{
  "d_expert": 64,
  "shared_expert_gate": true,
  "n_kv_head": 2,
  "head_dim": 32,
  "norm_eps": 1e-05,
  "rope_base": 10000.0,
  "qk_norm": true,
  "tie_embeddings": false,
  "init_std_qkv": 0.0416,
  "init_std_o": 0.0104,
  "init_std_up": 0.0416,
  "beta1": 0.9,
  "lr_head": 0.00766,
  "z_loss": 1e-05,
  "train_tokens": 681200000
}
Below are experts of layer 5 (counted from 0) of a mixture-of-experts language model. Rows are named router (the router's row for the expert), gate (a neuron's input weights, with its number), up (a neuron's input weights, with its number) and show model dimensions 0-127. Each number is 500 + 50 x the weight over its row's rms, rounded and kept within 0 to 999. Numbers have three digits each.
After each expert's rows: a language model's description of what the expert responds to. This comes from a sample of Wikipedia text that the model never trained on.

# expert 26
router:516402550435484538526414417531548488502513467516415597525437559592483447491481445415585495516559517466556458475587532574511523496429481527532433518474465542567455466565493546525511473586416548551510485540419551542510502398413518515467476444506499489524515462466407450549469430511466528423547417498599452508472504526568510402517541488507561511448448528590569564536452554530461585512541
gate0:548514426496541486483511405561513507544519491516517459500533410486456534533501518482574471454422497478521487486568629437393548547453401409434445434509495558492496474581483459427449488445564526506436518560471446426597435471542572405480561463471493591420553514528474420461552573523493518460552506468552512517528582467521550606474527522534561425461522529564581527459431532513541479478459
up0:459393471489582534464470493478538478482536456412535442525491559457558485444510542414439567523525606488510565483474506442495477483546525638497497468550477477549488555442475532516496452358469451502436544529604469388408519584521548510662533551488530505470506495536485445551554523508543515513496453460474474547598496539435568462442579542494469549504512441424521474447502447515549555462520
gate1:485538406474367497535498509514459460470435459538508518462500486531506495497445459522505573566498452503518504537449547511500511487491488436510500503487450551447508570468472615438406551463453472471412530522434520380422494487407528487517399438556449552542542624546494400452489526503522411486484622547414429461486447452531488442434509542481451595442504583508532523484458452581472545548529
up1:460454539587427526511577525550472485498481509467538518488546442567456477521438436415508497599593500551443576476504406418550490436524567479460538453516463476537474479414475492410498404506580537539543471498525553590551434421481482529523549429545481453534552561541505526507539583417563546601427498438438501527544579488422559420473545516400442507481466560448441546510450505462492532521499
gate2:534473544523456453404445484468509551427614503394476548511527498488563410543514411554431390498477503440531627529499517490393484489497458419503517498513466535525520462499509527558459426573536506434423599472481526429456399535493536437540471501479519542550388543461532523572580481540515478517521484587492536497448440527405490547540493481486551565498592545514521465483545506485425466431424
up2:482453512554490507519426455426586451530500503554524542365466572417501480613513469469464514504474533410492455352586516569576475563561516481463450509606528425424461523577455485486528459438475518609450568542492490494551585519519462512526471483529480512488548452478562508522490544459500503462424528497471450489483361497471611468475543410540467455483495477525435497535524547475455529444429
Description: Pipe characters separating cells in wiki tables, especially stats and results rows, plus semicolons in score lists.

# expert 39
router:486604418538440484507365568418498526550549428464453471519529498508506525509547566419528434488482471527500570520522436470449438425438530473580526491497528585555504438479453585382444569581547470456509458568474492474587508645498442505537453501514458490446543493497486477446503464523591505557466560523551575510449532550450510489446499515532461520351559506422484464493508491429525466503511
gate0:479464447581474563439507536472524510463567501514491503520499473444476557547533470524533487484461532437496497516489431414520523504466521467538392450530582460539501502451525499460476537561461517493536569490539446481453504499656554482468607509477509361546474397388529497427484525521505518540537588519503531435397501437546523398581540581464539490451575453374537500467500494438608468539517
up0:481493523576482426558510365494466583454461547523523484489480555537455505492528518642510491563556577553411508465456490547481485440604511568546478444534643504438568494505483502450571485459518464507447436422504565512514541511421498531453526500499540522548503469569489403535472406443523380506461463507473570558550539465474460588496486481533462477435506602535579532459565478476423481489483
gate1:560497441499480488464532547609520514510495567479507500530536540478460490470483486495526433425610482526503501572538511548501456469533550472522585557477580569557485559424530648533566568504541512483510442556550518486498508516445552556516560431504498549473476409496453512540461504405518518519567626475503612544497557518551492468558588505585491456504511456549514537516528486588532543592666
up1:504471563477405533508469557502484522571475458416564566521520509498557485465488550539476409516405530461530462555528531504579490517509467436533523454380468480527480476449549465513468430494439341486529573521492525463532390421394443578428482444446494407533569501433456488506510564475471534510459568575533380441521506521563503489555526477448498554475492533581518450535439564448556474440478
gate2:472485484472395483577499517472592503504420495427597494540447495489559393433561519411538546561453555499491505513450555480569525549458491410507515442547482539481545606531507421494444563577558568471531493552619524404506426473509513496463473434585516403447413527533485580533539554480528534508511497449497446482509571515520520426492565434504458545521467505573470449412565510469544580476524
up2:434443559501379520447455577478611521438519450511506541470582480517514485438490432471477524490479480486524540531514501522590535494440476461508504548385449532560456592496510503490583388604590505512501464409492451465505505452538469535481434520440522437598587484500477466470487543466547562486562442472529450485406445447575556427527496390469533442475478544473468440434465424589492505465475
Description: Auxiliary verbs, connectives and adverbs in running prose, e.g. be after "not to", been, has, which, almost, virtually, quite.

# expert 49
router:498546490465504584524445439530578558435472517495447605516465488506473479456427508570544497497569497457466470460475581540509560492495486569551471550469547455564457434547472541520487575490516569467563566483485551492475562440463512507488487464503477568562545387460400440510509414498577478451606455437543430528501539567512515439558564371490539478488418436600505556580453497523494603577521
gate2:523507534538473475504473484486549583520576489544533539506496562440586512530530413531619482482479443498562543389500610384600440568463449452506507471501527488469507433447448451480484411506440444486554416536540462441432462471390485501624574532490492530448506514596456447557520458441498546603579423523508455488566467523526539473425533508506546512546534485477525478501439530421449494472477
up2:499555402510479447523482511571420491476461536466515488471541478455371515492573499501547513638567579458470399470480448558470548450615539490475484563470506543420514453557485567453428615512520540549472631548484599532488497534594516464557467431476469508510451488488565477442464505539518505452438504476452580498421464489493528431434548512563496489511452533477487366448489534524504543514472
gate3:499437553537509477467492507534446581511489459537489418449512438474498416411397500552460571563484516472470481582536386458500588593583468489475491494483524462555527541402481532508537407407572429447638537533527560529468537526524505608535442552530502531483445504484523501482558546481610458428499478432562486489489539480433481502480471433560503549550552440447554529487432423493508501544428
up3:612490463561553521523462475499419435465537467517512513493491502518500538535445471495539470444565490513407457405515456533580439625480461367552480459451438411499433472462584484491525466551463511566461474530504509457498446442525440371416494423516458458487603418509512521535551487578503539475496416486461532467532558450419433394494434469491546467536503606456482555509552466517459469488506
gate4:565383558415533529455438525521491521454471599529465538477511571519549511525508488562467509402439529509442529493530479486476502469485564393485440446516484625481473542473432497515499579467478392585495543545582460553559547518488491477604490486501535537537523564476483545542419483449533406447555416472496534490552483507464531487388517434460424495552455519438547391541511420438402487481493
up4:442545578532549464481505441468406509485600459474599473542502483454471549404518506461464532508462515473519518482465527467425514490544449531428460552450536466480539496478546556464428443509527487555493580541494615533422474523508487373429465482545459606496458445561550507513435473444556470569480457615522514461511560506431535520590505506562577417462488543488529479462493582440553604550392
Description: Pipe characters separating cells within wiki table rows, plus slashes, semicolons and backslashes used as separators, as in coordinates.

# expert 7
router:409464384494571471454511560582551533512505465430486510565489467568478379518459529485481455501546477530510527584581550498436507478542640489399518493541540458498548476509571462466537424506471480407530456430574531595466551455568465424533442493496541474513526493500486487527433555439482541436551524532570460478529449532420496444501460463528575463453416498452464434487532571547516433382482
gate2:552518469508601468563550533510469481532455474492601571463558503441512519467419425559458524463463506542546531484464561600627559465624562531545528449488484568478476517524544390411520627555478495581521574523611489378510477511545453526446501476508543455491571460536539495518495444432464465481458470495544503420439430490486524498515559494486608520462473564422492534483515459552467508528492
up2:504436520534508427467466529498393474511433515392509455424499539502630468500587528382553538472521562428490536473406506460426428480420480465443311459472487448492514455540515586558433532550480503476466556484497530497522485548539557449532489571521465531493519480463487453437558521440510494621445527449490554464484546506586523523528502545458474529516563473570507574463523549450451492457561
gate3:466596471511455435425506578604614487490554430519514535557476480434460457489480487633548540551427471481490475423475523438504545444497464493481499420527479480596568603518447539539491589451447514543562494494481548524485509446583536477491509496485562581473522488607473558516446519440531521494477507554528568440507423455535562471493515557550574437501398385536473438469456534576461520496554
up3:432449565474563506474568485549458497521530574514465535590547507566522414518471572475527547516496473510444510515517541485565468540521427542472537571461499458603402542517527538532492575452541500488449550546610386540509462480486544566497416481584407578523527425421455466580511518526483430509597549490468570488499504447482540455521426528515383492577512458519455438474483574523525396538569
gate4:540500507414388515399444435482501454519528411431521508510427565483523476471596468485528469386539450559462523502474452541513508525494553509465556574491473492577513548521509517379554468430541535486475547506478423534502485600507486547504445546448544563518420474485581477513503549509536411538494461545554482470537425560435486471498416636512476459477471555611503506409475489577391505455516
up4:466454411449436472585450577520499591523561513547457516483421502504553512495464507467546499531494523487382539485568542567435447505529479516415572441483472473506508447557497441397478547471510440406484504508480479506429458483452453538582624560533478494558468435475491475375387445469496484518369479441480527463479569470437501516558484485598574552448570436491542508471426498473488535485530
Description: Short vowel-ending word pieces inside longer words, such as na in gymnastics, ta in metadata, che in geochemical.

# expert 23
router:529473487580616544426494417452477497494540575479565573501484504483592546467490485525459504576539496490504496499489465580514452520509486565511474423495455498499496356477542451548470400465474436526537482531571465449570390615458488452492404465530468503437463485488455488486490494591434500517408432525435555508515406387442486552494477526461510431492483491523594467506389519513490530422429
gate0:448535427430436635444505539487460530515415538482553573466511540518489534475512571504484483525451353443453462472488493521523435464505497500460592480499520513574494516502540532579513521515562568550418431482411518507513443529488456540511500551493581443549528526528380542579506549557393523456548446543411509534463488508510460411626411522517515422463465527488435496430429467439520480491452
up0:458470479548444410484420498543567501455491432597506537614544504548448527454496421507443550481528586534492532572474502372493554471467599552624467578439486540507471443539445534565529436550427426554569530449445544536534505503523552543469453544467523477530544501488493378508485480467555497457571523504526434497460466497433530534464548476460547454486481422547564473584470472426449540418557
gate1:489413536496467501447411522508547532454451586453535379458404495403467597535434473482513562530446519514479495437424589589551497510496503530590455489461505482578526493491602519507485485548566543447497534552519560516491466485603503475512434478599546526436425484526437447423548440540521492513518479493443528612511530448506477512555478497453460435499445497597601446476458448469610525512508
up1:406485429506504557583543493510468471559519534586538596495495515423561522478489456393340537457535441550482516452486642442496549508423515407483574534483468469547496461541407493493412484531481469506521448459515473432550504522496492439549568554466488488514421474549436506632499524533511606496531530462547497454541463447475459418465490430472529499579507455454515484478537570448493548448452
gate2:533365477440543496579426480546478458557515483577489566570473407443480455508590478511519503520553575418508367492553567515497527504519570469468495552508529501503452442413490539501568354467549514537516514517490451433514480528520492508505492432544551501487440549527430375554490557491436476459508567531484490477375588547521528515534473548525465562496463513444571512465468599445541505412522
up2:451529434514413483461516515528461527466599600479510475537460487452546469578516532483518539591499439486522474526494463469504411476517490548501430369485515458577525541412484539415489458523431533408488462525634483461534518480528538501445524508437527498527568459583529598454443526583519505443430537464500518413499483504513380554532512537552519453410631467482489462494581510453525405542477
Description: Short first pieces of words, often consonant clusters like br, fl, p, h, R, especially in biological taxonomy and species lists.

# expert 11
router:466429536520497465463601503550477498448418495555470428482514447540500561609489513585563467414515520532431467547539598587436598554432499559509531424481489508504463531529558542421525534544491532545548509469433550523476463491534448530495545454489511499493506529497532458446550552417467462405534537443435601505395594423517553562459464383572510478418548490561576498460478437479483463484523
gate2:537449525571394518466555533533447508487428480536469534538514516587523481457561480562439461494504660509477473512435523548499533519542485490426519438453520607597473519479420450541482556546535467470483601530516494519544517485440620472457495575460618491529566446504540492581537509560435460449493483526476482486585573572491429580527504440483427525460466501517569517477552440627549528471513
up2:443456481573507548481522503556545530565534504521400583513492442586609439445552406416542499436444562525477511444533457552497469555440531414525475427503514564485502534453449472509452468536478577467505563494502526516564530465452560437548495494486465503565618496507598490513543482418456520439503498477542431615466484513515532533478608581525534555486455466608491420535566477452578420474536
gate3:540446527524482468435460458543503456460502537328395494548480492501388431540436473466544434512555514518466468500536403517460463428450516480510514500480515488557498423485442433411474477485481555455493581584527547403498461388412389421501501550443493517478486484533575434483440428521516560525483456434517509401445540535518531477448491593517401513522516508530464466429515528524514571493453
up3:510532482585530509520428481469573477556455459570545417531544521472424508487545589557447485540470561491520467511501598449508477492465499465531453508593528489492522528384514409541440472496554504508446522427414484518502506439506429506339673487468447458433480555567547472537587504524504472481558461565515533541586515558560457536419512473407476400486471561514557506481462510522501517507470
gate4:545428533515451492502519504532485532589510554563534475421523500469431476536471551545547506563541526526388505466525473518490508566470542519440474545563529543484522554475570448586560533493555420478490515582462452605557559561564579444504459508451418542450488517544563484493555501441559496452480508406671598475528437491485562544534525499560519431535533529462423601450509555435466437568515
up4:567601466534565574513418459519492540551476590525549521495498454542520469490576450528390581533570526422506509512551435547475485521606417441417531469447410451529461535428552544411551583495522445540443515554506509434487515434492528547543485437431435389531475556460551484558512555576590482516494463449523514442516543441509498528488454545454452476415541527438461457516544490475440553449446
Description: Articles and possessive determiners opening a noun phrase, mostly the, a, an, his, its, their, often after of, in, is.

# expert 29
router:584548508467481534472476453492486491600434472446479568551491510442460546525597506533435609541504458466497541479513542467541501543578519556537556489487455506505395503431482534424413435526514583493477496470556471416538538430483464559420530454548453404495511626422361517541520578438481477504492498408457440503520572486478478398452401490486513493465512568457442414511505517452470531528476
gate0:545567488564464467505583495469475551407534516422551503454460544468426466507541557490557546472477414534492535498570574449476546563490539530457529551475541691530478472495462516571535425510491553493445455513524488458524412470584575464535567422509482597545561547427436462437493507470526557532499502453517524570447533511485554535500455455615443421428448511518509534447480529469395442497441
up0:505419515464441401533483487439567428469428523514482474477483460543566491450567550432423396528497554525568574470475493463398461467507462534445440399488537507450556492488555424493521554431571547519502495500553586497506540381555489463533503515421502467481550473579546500451552507405468482518429516403515474516619549466486444533566532491404568518494453528427549484495578479508591466463532
gate1:454519537560494483453550337502371499513464553512524510428490525444554531562549470555436519439461575502540555503505454483517542478576515506537472512564518462415436511515471567454526482514536458539471550471541464587415479606483509532448544569513457448583553454532532516582480493592568448472590546502458512505523526442539480458443432491452451437478433454559462444439501483431486501635577
up1:566396484361430514556464443505616530447526554587453505485511423451520461420460590512403476537467484572497565570426491439396493478475420473541555468490439492501561473547462432601522542422527478504492389477550526546535499445620516484483531443522471533524468520447445529516496541599532538513448573479554486520467495545492555523555520472515506546442576494476526533545554486550456522447506
gate2:441590482512516439581558500547421434571439429512432529530522528498596454470597529560408560472552474530573439516571517496486412385479444531525495497448541530437490415518545447520508475442524390505479530498521491434519552510507497502486400498506533460523536482574523546537565476484485520503476477510527450504423466404471569525590573433586518562428560554469413474452506544445520421444550
up2:536487501445473493485532447522509481475497498500538607498556511528497551515561498427491477599610454486535530505457468584518535509509547552477415592537579514448602586524524529556502435476490476535481551510547494493444487552496416489495529453411466484463540455437464520396553584490433506502468450516481550560539477480539520502409542614546442465469526568558462512477356579530470588517643
Description: Prepositions starting place, time or relation phrases, mostly in, of, on, at, during, e.g. in 2009, In Puerto Rico.

# expert 25
router:500427580515564499428527497443490431516583508475552490533445483496483542501454497505482423523451487454504543447476600519555419552492536550483590549526534573481609436424458462457470484392438425513415557502511484457465385534473458490549488542560542515582538395446457526450440561505430457535441465495414492464552555429472416604473439584493528489528477519561455543496540562527461475560502
gate0:464531551477548519466491540328458545500456537462389513623472424521459418574511467438564532520463443396460510537539484512570465513437447561473445527512507417535477468571431484603506448525491511545519562477493528452561503582413538478491480442460527475477452551527510449557479450466573378475507416538433560449522473456422530484504451462505503535387476451516471544441484491509532469505443
up0:565580462442538473535457586465453460498531477449539473364509496515527469453371558487531536446495444528526565480432479466474583578483474439419483487590540528510418494489583516459483408425512528533566520516557472544486444523394456463462478488470542406485525499434562492469480594403467560469583503557470558525519513463501380507508576488501458429589444478497509460552452553535528549498543
gate1:628433420564490532541469460481383569560426545520540533402518547441439446484471456547424463525541503443521488435422507392532512507516451531555566505525450451462490496494556540521469475509536517454503474544486483452586444502503631560459521553521427461574507570583561440362485516415516511500489501481490490541524503439484406509466544533515520438575402581499505470515546484534473482544556
up1:430537444493497487509464493433548562584536550553490480542429409506599486470653494532489435550457505531478487586454541528506491560437556473591476475547431521491510475455457576481411519534558477609509569551485492552521521502536495546537452559506625483484419507483407434527523594471509438419526522486434483523453565515463578524489458477474460558500531377481484518573524475530464559474410
gate2:478543501538477529502516459497551504561553457587473469477572521476488461495464482498525520645514515520558467545504474459512496526421584536558533477499488517553554507477564511597475530479515453393545494543590465456549414378536505477519520496528613490581505602561502447466511584556550551510528400519499535448505532484559573416512633357464547481520535528473613504495551515474517518444464
up2:392496514474440478481464590530463520437508506467476486536500507449553469503521497564375440526486499431517532478531467520508476525441508448508516539540463521524411493515452448475544537540562471538483540407444357439461433488563576495566470540496572480424437555546553450510531512387536514395451455477528504590526500510547412485564501388477480463524558471467548430509547402483357523464463
Description: Single capital letters inside abbreviations and acronyms such as U.S., LSU, RCMP, plus the extra = signs of section headings.

# expert 57
router:546548476458429550517462461509530534507478509564465655566468532466466456532448514568493565478511493462424463518451621525558548471536492474590464460526525435435516447525447522501523609458527513493598554452493525542469586469467499487533492553465444502524544376413402417517529402502477480520575445462576416460472574519525459501560542456478531490504517476607562585547453507509520580513476
gate2:464482479440445461454503469466449449512412510460372432490588493491483517413533543485535514471464551421437459523517560520504613485465411491512454482399418559481508564494524456463459516556491514502525454512477467510500443431565522552471552588520459467505491467542532466502533479447468559510416567512488613422546608501435472629509470434568500542466498645517537440508478534485515498525609
up2:592495542473577521587519493431427476470541455515571645443474530490600483518523538492471392539471479497455439538474491494463520502556491481458486475521499389485481415495596434460484434452567407518569420482512491477487505481532592470440440532515521507515545583426444562526574505537547501541427471479489536525404434495398443522594538551528420556489535498480557582521534467555476533504430
gate3:503526503572525546468553441449500542558458494535540453571431447607517548442505465441522465477467517500618462546419552488531478451430477481429464497493457485552565527573530535483473435494489639439523577438518574457525526547455480498501497513559518551545447463530524457518539552468452547545469518567429493497575458455423483573437390477489486509580533475547655454478442440475545394459454
up3:500464519447428533390479557497402493540568552490538586520499576502558470488487497451517563585558488433497477428500469489454504538485509578486542643522549542543524476565529458487465466509466525522436474496497511533423466470366400417502471426523494611563458517415602557507450480447472511497537432547430476453432521506492584465547523511538401529456495417526496568513450479513555504476414
gate4:516531507445443487494483471366506499517508552516515571464545550542445511567467509495491505519493540462506575507444525609506523554496468445483396433517526513503520615478503543458474504466491577479604457483617427446499476589467540486437502503568405459370567480511509504520555588507553586515512454542505453470573474420416517503571530493501532583504414527567506550575531392431517506545549
up4:486558493531506485487474486592437385586498408490629571547420558471570512499486448534490537422503557538474467571469448480477527430467584454512478469450576493473557464468508460423555491407495445401480555550566488427535440495511548464494482457504437424524448538534467465542506491496437392470532493399501522427553475508488522568577533523474477459469472522418557499423515405436412450493510
Description: Pipe characters separating cells in wiki tables, mostly between numbers in sports standings, plus semicolons and month names.

# expert 45
router:439406501481581458446471460428484483522546500460473532483440554564556473460429465560499419611556547568502530535494506521478530495544505526498539532618453525472592427440505462435496458408435503530561447486481474531511502500489482433502426401485496475524479405443555523541390576499520517525390492521584567506522457464460493615431457570504555462388464561527525508479438472557465531557453
gate0:432509495474504431549520542522500561488483506473516400601454594508611470451446416547546526479473463471399453496605554426628483512462515518509540576495493492453498549483445515558475512618538528457470459538421562553584484446510525514514503458555433511372550551556393541500531482539544494509460436503503538445527456372525579430493482562480496479510436562536473467551527512559525517519497
up0:556594461454583543494504455435468446488371496454521497408491469436557498449436525522497479508546437527456479450597523478462473547516470401442581436591580510516476438470524502580534559505475578505489505580482446522541513521476432485564568462419585430540496493459566499457517490513549482480485491459497617503536608467524485500399465504542516485540464502452522391421487510546500386467421
gate1:415469501437468500489548420518422433486506460525598516540476604468456561517559500579603469534426516475405511491486454611516462532420491532505540531470473392559484531553476524405381549497469490517462484506463524543450400485542442542517507456448518446538529489538405562529480449503510479505487447527548558520528620480555511490476409502557447589412531490527421553437545569471442492491534
up1:409524440487467515536489506593514457559462460484501472497464435566475535441543555436497485466544440481478440464438531564557480460487435422503458504562532362484555443640589492508448515454601420485501506508390422451411466603538493433422506550538467471505465513474546522502548487502428491563517502550520496506418431574502442505497459533553495428546489545559428531545414441508530425516519
gate2:600403436458422478525529479488386436501415460472419605544498577483469387422558545497504525431427481439500492562423471496523461452527535519430473469553496520530478503400436539484536438442517471487484527518482484539586487495581491510543511485580467506515528478540486500512454414455489502424585439604566501547422431437522487566470452419551525527483597577484493424488530535432493493512479
up2:498529591494466511461496547380495494469544442539569546515477481591603476473555475529456509571448597377529421496498501393557487562458553483443460456505486434479485495510531530410457604501463472573432504503500494487509451508416478478589530516445547418517581465510515538512587591496527528488459547533574482541462550488520494474610528601524516467438509485480488482512484419640568526515496
Description: Single opening letters or short onsets starting a word, after a hyphen, slash, newline or table bar, e.g. f in futures, B, T, St.

# expert 62
router:473521550502481465454583498498445481453416490549567468515434489517491546566447518541529553517414460631478486560502462515485514573421520538430554502457542503460471496563544554478475612588545524492480474449451556525506499396550387492590505555550540519523583537511524512562523539510486440525525461484457529430521647441572516456505404536507464562460452415603465489425446511567503449506558
gate2:480525478472496553455477566518482515456569485456445476481444480419388527457628512579589588513531539544559437528500574524477531460549505522439460531516472497577452541540508434500507569516459440466430563462482532489396466424442482489504532379515523495538559366618523471484471565522539497465457515460380585442553509448480554500478522524646512501468529465466532482576545498517500498510515
up2:381529454517547440445501511457524459432480460462463493487628534463563507391462436515489541512472495527487500501472405441443410522510415515513479489515476510460462453533550496527512502549460524499574542526526567491575475468458479445497464520500402539512559371601596520511530497482419444507521569562553430574517507511466453460470576452569511500506505604511493372439461579491559530541608
gate3:451529489447394523530472462462509497546532557634429476442506452479399453362562496517543505486522435540482541587482438591490494503458600533487477462472549499537574510456539491490544603438457443473555468547521540480572444574475480452584501437466489423460472456545521481475614453468563504595526449469524509620470451484502501483516486580533521536452554435448519515440424535482468506433510
up3:555478496471528586499562607585581461495467458476576561500392513554481609511408451452611494494498539543485565313488522491465504399529530423558506480542439382518469506510533515512511494513477458412551511465487594442566509522492523499449532466521528542531546436481522597488568521531505593540480547519504542534518484515464592541565451487463540530505478519503518481590565477461533513510448
gate4:537574524461469470501514438600453585447461507517407518536483477524523429480563572565596534464448531502542462570420570502557547566505524522449429485438441524590611574507529527539514501383569527495549525543540471577536482425568562542459494472419493471485511519516424472461539542519465423442384577540520462472500496443434509521443531475593506539442568490514542507528497442571519423512559
up4:529443468467524486446561508530430388517472523497440509458526482407553561474451561503361427506432481509551411466467533569494433517527475494471469589495481572421528516463521461533448476513448515467583521502510493581597484565499358472493404497420568500459495474497458472507513463452433439473537468372452469565456483509508474526534475463552471514406469490413462489450510442471537433516613
Description: Determiners, possessives and adjectives before nouns plus adjective endings, such as the, his, English, French, director-ial.

# expert 35
router:474448509523492490447486623511530468559535429556561476492463507503559431467481531490495572534526526431504464548514496543534455548393545516457465498540498463455498544523497551507506424426423412457537503553508503518436513472513557425507507525443435529460407505617536435500586574426571503472523632463615494484481470589449509555519511476466476384522397446416458538593522534455481488420525
gate0:489512438531504557559547500508553489486634505480439584532461471528543487602529485466462524532502499431548558506509471452587521446579516486518463511467528443504482526510473594456514566569434486542427574513585432480417553539495529592476459518495518484452497477443489470504564495543502612600480494370435572543459492567572479450432541544536467489521513559504485411534480405504569467364458
up0:547412478468526490490497600468507452544515493535546545435424466410526519461532432414563508499523512493512411488508577480498595547386470520467606410468497552527576448565469486527522487476532538585465526532445542431524522452478392506561575481496450487423436513489489522503536494463559446495524504474464468561504630560505541477435520400427485529500466589537468527519560407608502434480561
gate1:505586459529413458456475466455523496499484600423554455429607423549481513509532497594476516526536527506518524416443563529517525492479611454492448544469480437532525481496474559504530498447626531586512493500554442507460557511466501467605390577532452523487471489518450423504586474543547504501514461595571468576545543545453593627479396526537529509474482440575474447549528475522489484458516
up1:488425522506594487537563539512508514521492460502649531511469544492474506507528457495576562534447526515526559587572528436520399535422390620526554473494513453481538529387544476407458481543410463525438516412533509453543422505511556473474494477486473541477471398494433540473509528520422446524500599374428509497514453507507574485490484495511494517513551559476453438492515504531520507651499
gate2:544421483495564550510467553560460575375505544485482449568551429466384552515511499406628525449379458496510539506546482532485460547540438523351531516561487532497560478528406510478509433489493423566479518460574520597558408548461565557463566541448488454480538498511513509500503469526474509492483419426491473450507476522494467432510515511495477465451487463501541492436537633526558424514518
up2:480535578564421432429534510660396524527462577494475444538502397422556476502553453524497549507526533504499554383456527510523449528416579560517447493527501535551525500558473480545506579422457493457447523548467588527545538512463510421461501490599493573505399563496506440507547425499506441489533476457566564484538544495554515547437543467464487485504450520479412529535411436433493556442475
Description: Mid-word consonant-vowel syllables like vi, si, di, gi, hi, ti in foreign names and longer words, e.g. navigation, Chihuly, legitimate.

# expert 33
router:532372451520469492519499405576495474496442520555540465469535442513438491485466564524456519515447466497458482569586556509499593465504440458526482568466514523566525600545422542437497428430537534525448454506449501579482526482502507496425470441522610564454395535481592537579484514529531512568620436558467544491514505450453531515430427537562485436425507443516431506495459480405532460399480
gate0:459414450511512491483537526530453436565476473545542481525452594554543556463515533572489592458506459440476441497491591577584451474407445483471504626474462553488554419580567535437547502491495449566521534565498489498487451464522496537469474555497534511431436439519500610505393550479414413494545511558536530499507468370510573465578454579530448516596467475555520536470484449518502435532470
up0:572565505575556544496345540470499588598528439595552495484589490439565472520496479531535518504514430524484526496607486467483468467520467432569561453538509469481464542577523467442534541516495544500545481553490505394529449539456497450477496555440480395487492530455546434482477430530475519378493523461453480565539487590483469474448587406501473500511587567448437445469562585542505437548502
gate1:452467506602580475485559588543593525464508516434644426488509462587485498427517483483577455453491535451527480468510479564484522573435442470530460508524437509492412500508420497535503557563502449481558444438387420457426531600510481436501539521469446525438462530535391503404519523412531473482500481498537512523561477471481480488487528570421458550537474555618482472519424411522465480506533
up1:541524458543508509465466424590569474466458491564478417500442576449445519448541494507472439519573492609387453503410494538560490473583471480410470452484444492550513558472483424490456497569453555464456467530490428498453513548478380424507562467494541404544533439462610541594473425508518418527473566578430514484469442439521528531458430469533553517439514519493577478461495454469531563450539
gate2:545510505514505514525504379455508491504534581555565527470549455486516438529427406488520447365468516435438466492554469497509501377577530478563507502430431541542514517500438425478426441498489540401503624412537554526385492485545521518537461539434537515559481540379445489466453506516535473492514451484586499521441583530467496501543554525490499504576541500485482399578419529559538506453460
up2:434468561525546513385499475448591530551424525461402482550553614586434469513421514469508451520472465508528415412463461470477518532569514473525388511468501564529513564498557459454506431521516390512644534511506482543456457572455445452516458494547517446495481499557471553611462550445536489489493490479518506517464537495612453478495433483535495378449468474431502477506503599500515558558510
Description: Apostrophes in possessives and names (King's, O'Brien), opening quotes, parentheses and braces, hyphens in compounds, and his/her.

# expert 20
router:558530573546521555492340493532489534596551519477443500496510459506569539503517557449528542499519490548452547511444505470477478514599527418592548507493517566471490492513471492388423484546553421503443549563384513519566491533517462545527550460542371451496487526568500496475515501535536541497426612502462513594486595586527453476469507545544537477522511481391497448513550512399544396510526
gate0:445496547527526547517481476530455506480524452408590535453622439541537527482491396538471468506478561464488458405429547532496483517480424502423443502502572490489475470523423550491576536466483512493473555538541614456519488569435478494463514569518541498459486358583448537432415495483471526425424486507581555525526524541523485475442485568508494352509496543536511480449464370456491525603508
up0:512448505414465564544618441482427498502494467527430567410521519428534365510587455407405507529509516532489486545487430497506595466521474487457513531527493541520580494526533448528476457471544487569475506496549396548458589489493490513551433532419452465530513576565510457467584479550482497401524556537507545545461534524503463459480559492498597484484557509570599461467568518394449521502601
gate1:509507453552530453468462515487536568574466430483503608538539499543460625484500495495495472472529452487530495447508516458536483467430492565479573505592480465482492531549571486595472390532464515531510441465435508485466522424452476531511517532437551585536499482455463472488506554474492441604445510563460511582598437535591488512423660600610502555526549589528544577550459524556481504481523
up1:502469568548504505627513462344438599509515479520529466437523514481544486589545529475500521455491564572464552469446560461496502454494543458662567523494466496537526500534460522504509458542555533594546567503491493514517536475452439515468526484402461399451504402553445429582429512386566532510577493489503572548463504512560516519546491533509488456546440481486466596482483543444513571428491
gate2:503520527506484502525408519510514537485381461565578522503504533544526469517474371607574580499506488476550546508561530541540508443472524521584521431465510433516376444541534480475589412556497454489546511485500522592488459469401578448485489552531403521470473524506564382527529499494512577458415536532560469438447537505521466466437607516402510505544572448579576496522487524503460521488446
up2:500489451467403436528537579411455550524477401433436510490470448571540563560550452458435515520488454540453529358479564457456507431497562462504544502477473455456481504508519477520464531450578447529504449511446485544470567568383493487537461585470489496430383439463418563572507449449467434468493476564488409530485401549531518557477532505527537541439586496520479533461519458540511565586439
Description: Forms of be and linking prepositions or conjunctions in running prose, such as was, were, by, after, until.